config.yaml
num_hidden_layers: 11
hidden_size: 256
n_experts: 16
experts_per_token: 2
d_expert: 256
d_shared_expert: 256
hidden_act: "gelu"
moe_layers: [1, 2, 3, 4, 5, 6, 7, 8, 9, 10]
n_empty_slots: 2
router_score: "sigmoid"
normalize_top_k: false
routed_scale: 1.0
balance_loss: 0.00066
balance_bias: true
router_cosine_scale: 20.0
router_bias: true
init_std_router: 0.0393
lr_router: 0.00129
num_attention_heads: 4
num_key_value_heads: 4
head_dim: 64
vocab_size: 8192
norm: "layernorm"
norm_place: "pre"
norm_eps: 1e-05
positions: "alibi"
qk_norm: false
attn_scale: 0.125
tie_word_embeddings: true
parallel_block: false
init: "normal"
init_std_qkv: 0.0312
init_std_o: 0.00666
init_std_up: 0.0312
init_std_down: 0.00666
optimizer: "cautious_adamw"
learning_rate: 0.00104
beta1: 0.9
beta2: 0.98
weight_decay: 0.0
lr_head: 0.00759
max_grad_norm: 1.0
warmup_steps: 387
schedule: "wsd"
decay_fraction: 0.341
decay_shape: "pow"
final_lr_fraction: 0.1
batch_tokens: 65536
max_seq_len: 1024
doc_mask: false
train_tokens: 326800000
max_steps: 4987
dataset: "wikipedia_en"
Below are experts of layer 3 (counted from 0) of a mixture-of-experts language model. Rows are named router (the router's row for the expert), up (a neuron's input weights, with its number), down (a neuron's output weights, with its number) and show model dimensions 0-31. Each number is 128 + 24 x the weight over its row's rms, rounded and kept within 0 to 255. Numbers have three digits each.
Before each expert's rows: "mostly gets" lists some tokens that are sent to it at least half of the time. This comes from a sample of Wikipedia text that the model never trained on.

# expert 15
mostly gets: " John", "born", "'", " born", " George", " Tom"
router:103071137101134142152145151142102087136122141141128123115175130141123123135125106138110123144155
up0:137137136142143115091097149131138139084148198154128119154141096125109140102153144148096110133124
down0:165099092153168159124127137100157161140121150119136170136095133173112131156138153099125108127133
up1:083134110082148186190089147155137108139093148102136155131109156130147132107155127107103108164113
down1:114166111173151141116132160165144162078083093087134133150106109139151123134127147134096112129138
up2:070122111143132127106151111155157156167086086128133107154068109121093118117105097131120141141142
down2:108137148121109173105124111115143114118125100157116119119162118119124132109081124127112149152147
up3:127126114106150133116178126152075176126154130116140096074125129079107156161134121082156150135081
down3:102122116137167132088139153114067124135124058145124163136091142140093094102103128116123145136092
up4:125092162108128158169126168141132102100130101157087117136141170127146166142096123158137141132158
down4:148132092108117140102129128148113150168127111145188141134080167126138155150126118124136093126123
up5:087107112097130135172142137148177111110096101151167137130114132116154150098163135107138088146114
down5:096135103133113161094143130138135157160104124101118153135129147116155098113141135118124108182100
up6:125126150163129119169153151148161101065135116113129149175121121080099130131118102081112096137102
down6:157132106118111130138123137148119127153123144158158144120099154139136145112157150123142174201129
up7:150087097094133169156099130093101130115153109121134134136126114118124107098094156128093120137122
down7:155111130108146161109112112179126089141123136153121160136159120115104080143149174155155121141142
up8:139114141104169112146140078157123072133150106126144111098127135112079124141150079120124121130100
down8:179116162122128185135170091164173152125122123103134150162165125095090119155118161120103142112124
up9:112152159124107107126164152115076154115131144153132095209122129116094138148093148097118119104117
down9:124121152106130148120143126132084163143122121098120143156119141138114080165121131081160110145142
up10:122141143099177155104143115140162104139157132136114137105116186131140100147156153140094153114135
down10:082096200128110115103100082123142171159120128120153118123131193135104155142070121142129107101120
up11:121091146121108145137043090109118101158109168153126106120174151112110111123117106109111141170118
down11:120116150115132100135154144175106160090115130126157135127134091141139093158113133161140131153109
up12:090106119157165106164134112136178096085153132071128130115144177126119117128137088130087108138136
down12:119120109159098127109123098133135109122119107141109120106138151149123101157064112128119131110108
up13:121107109121136102125099128111111127083101155126152141149137143131137139147141145087130104118096
down13:154178087153133125095121128100121148166118147134122094109151144149087168143083137139136151138145
up14:098140164091126149158122170132099127103152163154102106154143105115105137168129110150144136125164
down14:135083139150129121146105119156145108158087142104088142131154128163178122103149133125163112117143
up15:108160103140137150123109197150148134132152137136110117128145150077115112116143093124123142117164
down15:104122113145107117103108106133132113134121128070115111109155143195101096164142140151112155129127
up16:150109135137132145158126171109132114166126112141088092192122145099071113128055127139110130115117
down16:101151089127090081077131100131139142098177119127147087141126108088107141130138131105156103117145
up17:155137162131209146159138147090125124112127113169132154121090148122110134113135145099130162092156
down17:091104086145146103066145114122132135121163131161142121165098117098120125057128157118100109139157
up18:085106160112132105163093145145149086137125168090123146200097201111118097131111120114097122158141
down18:155155105126090091096170138133083134140163159122142112131145158096133088167141146079129111085122
up19:115110178156120109132111165123086170118113152135105168133164145122064153128131137109132121147126
down19:153130174129134076132141113145138169170086118107137072126137132127101126121118180118157108144074
up20:112087136164157142130159146177093065158099099140165146130153129128117101153113131121141147188181
down20:148132098093172133161150127157113114084137154126183188059133130138117100112125147154139140136130
up21:121072157143157143078141135148137161148165153175116133146164128120092117151150107105134116122160
down21:143106104118120123122161164152112139118156094174106173142099109119139176171160128115137085162112
up22:131134089119145118102146143114084102111119088139108106190111141108148128140132100131111105094143
down22:148127154121118125124121139106137166146153168146146067133107107103130154125145110097143125112121
up23:137094155082095123149190106129141147139110109189110108116151134144142110147115160146154105194130
down23:133142146070100144132099130111085146162142110134161161151129160142155099142099141124114094096154
up24:114144175115143126126133134128139101184132101158112143137106162120096107193133139123140140107123
down24:123124111123140114171115130077102144129152151140094111129128165119101105144089156148131126177155
up25:137113139156120135130115131172145101134140138076113115141144106131136083131087097093118150118151
down25:143135136112138113140130100190174144113091104115129166126144135166139138155169095151129140118129
up26:151126124132165100148125135166099129129106129166122103131159131108126106134134165106128147172131
down26:165100084102118193126097102148133168155157142149141155177152100103159118113104161139158146145109

# expert 0
mostly gets: " a", " the", " an", " The", " his", "The"
router:144127127140137140137169138157127071108118157134134107114152103058117133126100126126117099156115
up0:142158137164126182228109144138165114096135186116105130093157121093114124127134135118121132128110
down0:118136140132141085111139117102132124143125128143144123141104133146116127100167113132174154114158
up1:134157124146098190162110114150114151130158130130123146063077110105092144153140137144130154140121
down1:130127108153134069119137157127190094114094166118107117143104152133150120159111138150146102162193
up2:127106119104122096157146114141147157131149107149101086115095153077110147129095126125136108161138
down2:106176109136130147117158176120152110148118098068121075112163125131127123130097105109155105141147
up3:140140084133144164138104168123111194169129124120127134098102120112132128104127104148165160161118
down3:102120118115134146091161173116102180132150084170140147087092101118134104149110071115166128166137
up4:112098162104105116154107094141157103113111135156102097092143116154127150133142127118145086135114
down4:127160113137131119107069138143096123081133120144123128080152101156123109118179073125174118118106
up5:171136129108173140149105110104133178170142120126087079138095146154140168100110111101141192155141
down5:088116141157135146086134132109165155172091109091124134090117108126128078119119095134123134143150
up6:146142132080112145161143107140113122104078169093153164112119141122136136114090144128119148160107
down6:135123123086132097140096112146080164106117100165142127108126099125133155143101098139133130178167
up7:146121150135170160155101111108155124148141119141129131131112122148143138139116153090108113105146
down7:103151103105146140145115120134160146134079131167121116094122132133156141131093137104131130131174
up8:113104140115147128135127122111134129122081091146129150097134141123149145165091134128118062196131
down8:170158140149092134103112125124154131117149137094126134113153116124119129118157113164175138134122
up9:139073105143146122120098166091110124102143148144120131114144120093159153126149101113104107111130
down9:161092141173110137118145116120122123108152134132134102088072124122129105136079140123076088085132
up10:135127152114116146192128094145123137131121140110120142090142199094086089110064163132133120211131
down10:118154146113106133135102142120119146122121150129128076162167113155165108100153110131121131140131
up11:101112106094169114142169127105141140068096135099111130125125148088121170125091141127136144176148
down11:141099139147091155086089129171159126168135127120161122152173129112121111143125146140135140118118
up12:103108135175087173111104120188134132136093130105107153088139111115131136087120124125126128127145
down12:130126117154170149134117109130163160135126130101120104094145150124133124163167167147160150117083
up13:118089124174146171131140133095077101105115139153110145131082151123125142130133109130121150113138
down13:139131171149118095108192158116143143123146080100103138163063090158132148113085125140131165143157
up14:110115153105135119141126153107149139105140086116125159114123166128130103132139116108070108137084
down14:112165149147161137140159143088123150105106059161127136089133143154160144110103121126112111155102
up15:131133136092128117137134149130119157146113097126151100132134152165133149129135099141119152140086
down15:124112148147138132115133138165139132170105111108122120183144137158151115125127129097125168122143
up16:092120158081107117122124131129120141120089150122138090166127117121115145132131143136139125157139
down16:130135121145162135118120144127154136092149173126129084174152076094139144147165149129100126125114
up17:168150170111114129111142147158082130149118097145135105155136111138108128117128121144181087138145
down17:147124125102103121123120121158137134125123114126127159143155125135095148141125143127145157114118
up18:082187127141114145146125112176195154165121127125125103143137158099135118118127121090134143103134
down18:127141123146109134148120132104104116146085154118173132081111114155144126131122084102128152142119
up19:126091127125105149116132093114126124133109148154115142092083148113135125150130140115103156166158
down19:131147125097132118122147119156120108113140162133117093098138117126158148085119099145189131161131
up20:099114135101111121119135155145144119118096098132096124145161159080103138157110084128160122137123
down20:134173092107148123151104145092132130145085156156191135166106091147137132123154095120099132147157
up21:137075187155138125168110116090126130112129115150123122109105122121087151172123138145140101154148
down21:181122113114127133178128125110122146129160144118151145156131173112109136121166164124164155102143
up22:133102174132105133144140096118170110097137122146133123113111151110112113140080157132134084147150
down22:165142091157147133137131143089147092137155106109168143129104153153084140163136120164178139113132
up23:151160147106148123106058153074144119131168114137115109130137160136144128142131123128116159119112
down23:118094156118112137129156113146140125090150153133126141131128095104146106127121128091142088127074
up24:112116095138118164122089121120123124121138096127108138096155124116114139135139105157146159120130
down24:100133136113158115129147120106114137053131140143135158071116129124113113167085163083122131107100
up25:146113109129136134141134129110173101091146127109121095111120157111146114152129098149122107146141
down25:123043162126126157104143148122131156124140115107129151127111130111137164130117177106163098118121
up26:127130093106135089119127124160143107129129122169141103150140167091157122130104103133120137116120
down26:129146104134117132174157129123150069149087146129145141116151110140159093131136153087128138167129

# expert 13
mostly gets: "-", "/", " l", " by", " v", " including"
router:116115144110127115095136138129113148133151141127093114127129105109119111136100144156108100180147
up0:132117163117139134133167175078107130169192120125098142129095150076113118134126136138116158179125
down0:158140161146112159151120149101114151117123111129152124127186112125108149116123165122092124145132
up1:090119113130130154148129120124090128135121157106104160133110127109058119173110122109124076126094
down1:117117115131141158152132098111132157150163091094107160091100121133093111145121136153090147142149
up2:080159099082131115145117160113131099122133138084089080153133095129107099173141107136083110142125
down2:116108141118105101142145141120191084107106176096132119138159070167144113165114138153115105146142
up3:115116141077142170133144123157161090188129123145120123116128167098111127132137102093130142114148
down3:118153154108111155089142136125119142156122088179054147097112142134107099143106127124110102101106
up4:110175157084149121124138131142083073091113167141156154144146115140087120157124068101088114136131
down4:142111164112063092142145148119096122085161125158145111113126122098107172143105097150102099099103
up5:157143120112086135104174091108132095128171164120103134100154106142114109102130137122114159112136
down5:135103125121157152070134140145112156107103105096121157121133112103177105128127128117098149143150
up6:058159118097125140120107123132123105140161119107128106116124089101116156139137105109136073150097
down6:147089120142085121145171073110138155099131097133153138127108128082148128117112159151111127118104
up7:152110102173143125161147093134112109116124104134126095151153187064143161168077116136125170150111
down7:138090110072130118158131104098141142069129147136140134147090143166154149127142129124128152134094
up8:075133121120119175133089138178095089129173108116085119128097152112100101131101112120120122149099
down8:088145149114101139117112130120155110132117094108138103144156141148140106145080136105166171106100
up9:183164156142139144136134139154163170149100160165084117156085152105114153152138140084154076166118
down9:121181133142102110130161095108169117117100113150120102094149123158116174135119137106160134135118
up10:127140094129123198175108110091130138151142126143135133101147147080138121104130125141144168147152
down10:137130115151146111198144097127114093168106104092084134124132140135111138135112106149119155172128
up11:099064132145140129182137101144152156156141152140131108121149163135113148153123118127155057157108
down11:155122157084118095140132056102143149117101121121121131135117168125106182136143148121145152122100
up12:105143108122177115171163113112131145110131110111164100156140184121115080161132141136152082105153
down12:158107090116134100118134119137156109134121134081135128102128165137159117164152159098119132173168
up13:118149109137115122138173137088103128092125138121142107064111138128148150099147136143160113130102
down13:141127128125083121103146133156127110108131170105120116159122112141114112132142118132167124115121
up14:133114096117104174132115089122139122130110115132097140156071126156110138103139140142158158095125
down14:153120124119081133143100126153093152210141107143125131138122089148089117106126101130159116184137
up15:121118130118118132169181138142147124147213107122149163110123160067143163146113120128125132148135
down15:087144152137140084131091125162154124144134147133151113139104065147124127134165115122095138113144
up16:087145175133128140137122115144130120123167170146131111129147114149113134126086134112119100107147
down16:104134157158087157140162120148099115089091115158096124091084141137181107124152103184149124143102
up17:097150122115133162125104118149110080117105158109081124151138125127130149103113126128151115100115
down17:139094143150078105140079107148092148100142144132145120121128124114140148091142155133128159109141
up18:146135129162134118096112136127105135165179073162132136137149119124119151152111101100142113143121
down18:103155152146169095115164108113131161100124088127094141146134135094166107111111117109117124135146
up19:114091096122110135123141100115081138137124105111108118107073098122110105140115092152114154158116
down19:097126120171139167129116150129120140126093117131133145127100147072152173092166173114151118171135
up20:110123126113121144127120123088172143153116112124145109161148147121121110133128125139094164147146
down20:176102128100136107142096152169148138131158139140120102138113080100161161079147136105162168119106
up21:145131131097110137149164113117166107101128160107090120118150166104095102141111153165107130136135
down21:111103123135128172105114119187106110172171120121141151104139139106134087125138134128132131119107
up22:125124147124134122151122119127159137123200106127140151170119136126116115179118131149111127107172
down22:106137130121151098112098142092135138177124095131126131121153129136162161133125180101098128136182
up23:112145140140113118109200141096080124125184155103124092185105102111119159120101104105156112113114
down23:133136118142156147105117135119140146153123129157112123105183115114124128145103121162101106127153
up24:073144175109150138132103142102097136122160121108149142133133141101078103201171118112160096120150
down24:101128136132150157116140148102155119169107149129140164140144147123134125148122125119102115161134
up25:143153104158120161135173153095112133161159181137142121114157125091148126105100154138159132189120
down25:114118130145149073135098120104122104139129097120124118129150077129111104137101133141109175116148
up26:086088109100143152113158100093113096068110141081132088152156132098118105134102086122157138173137
down26:150108144160104187105078148132126121178096106078084075133142147166133152171147144095106113090094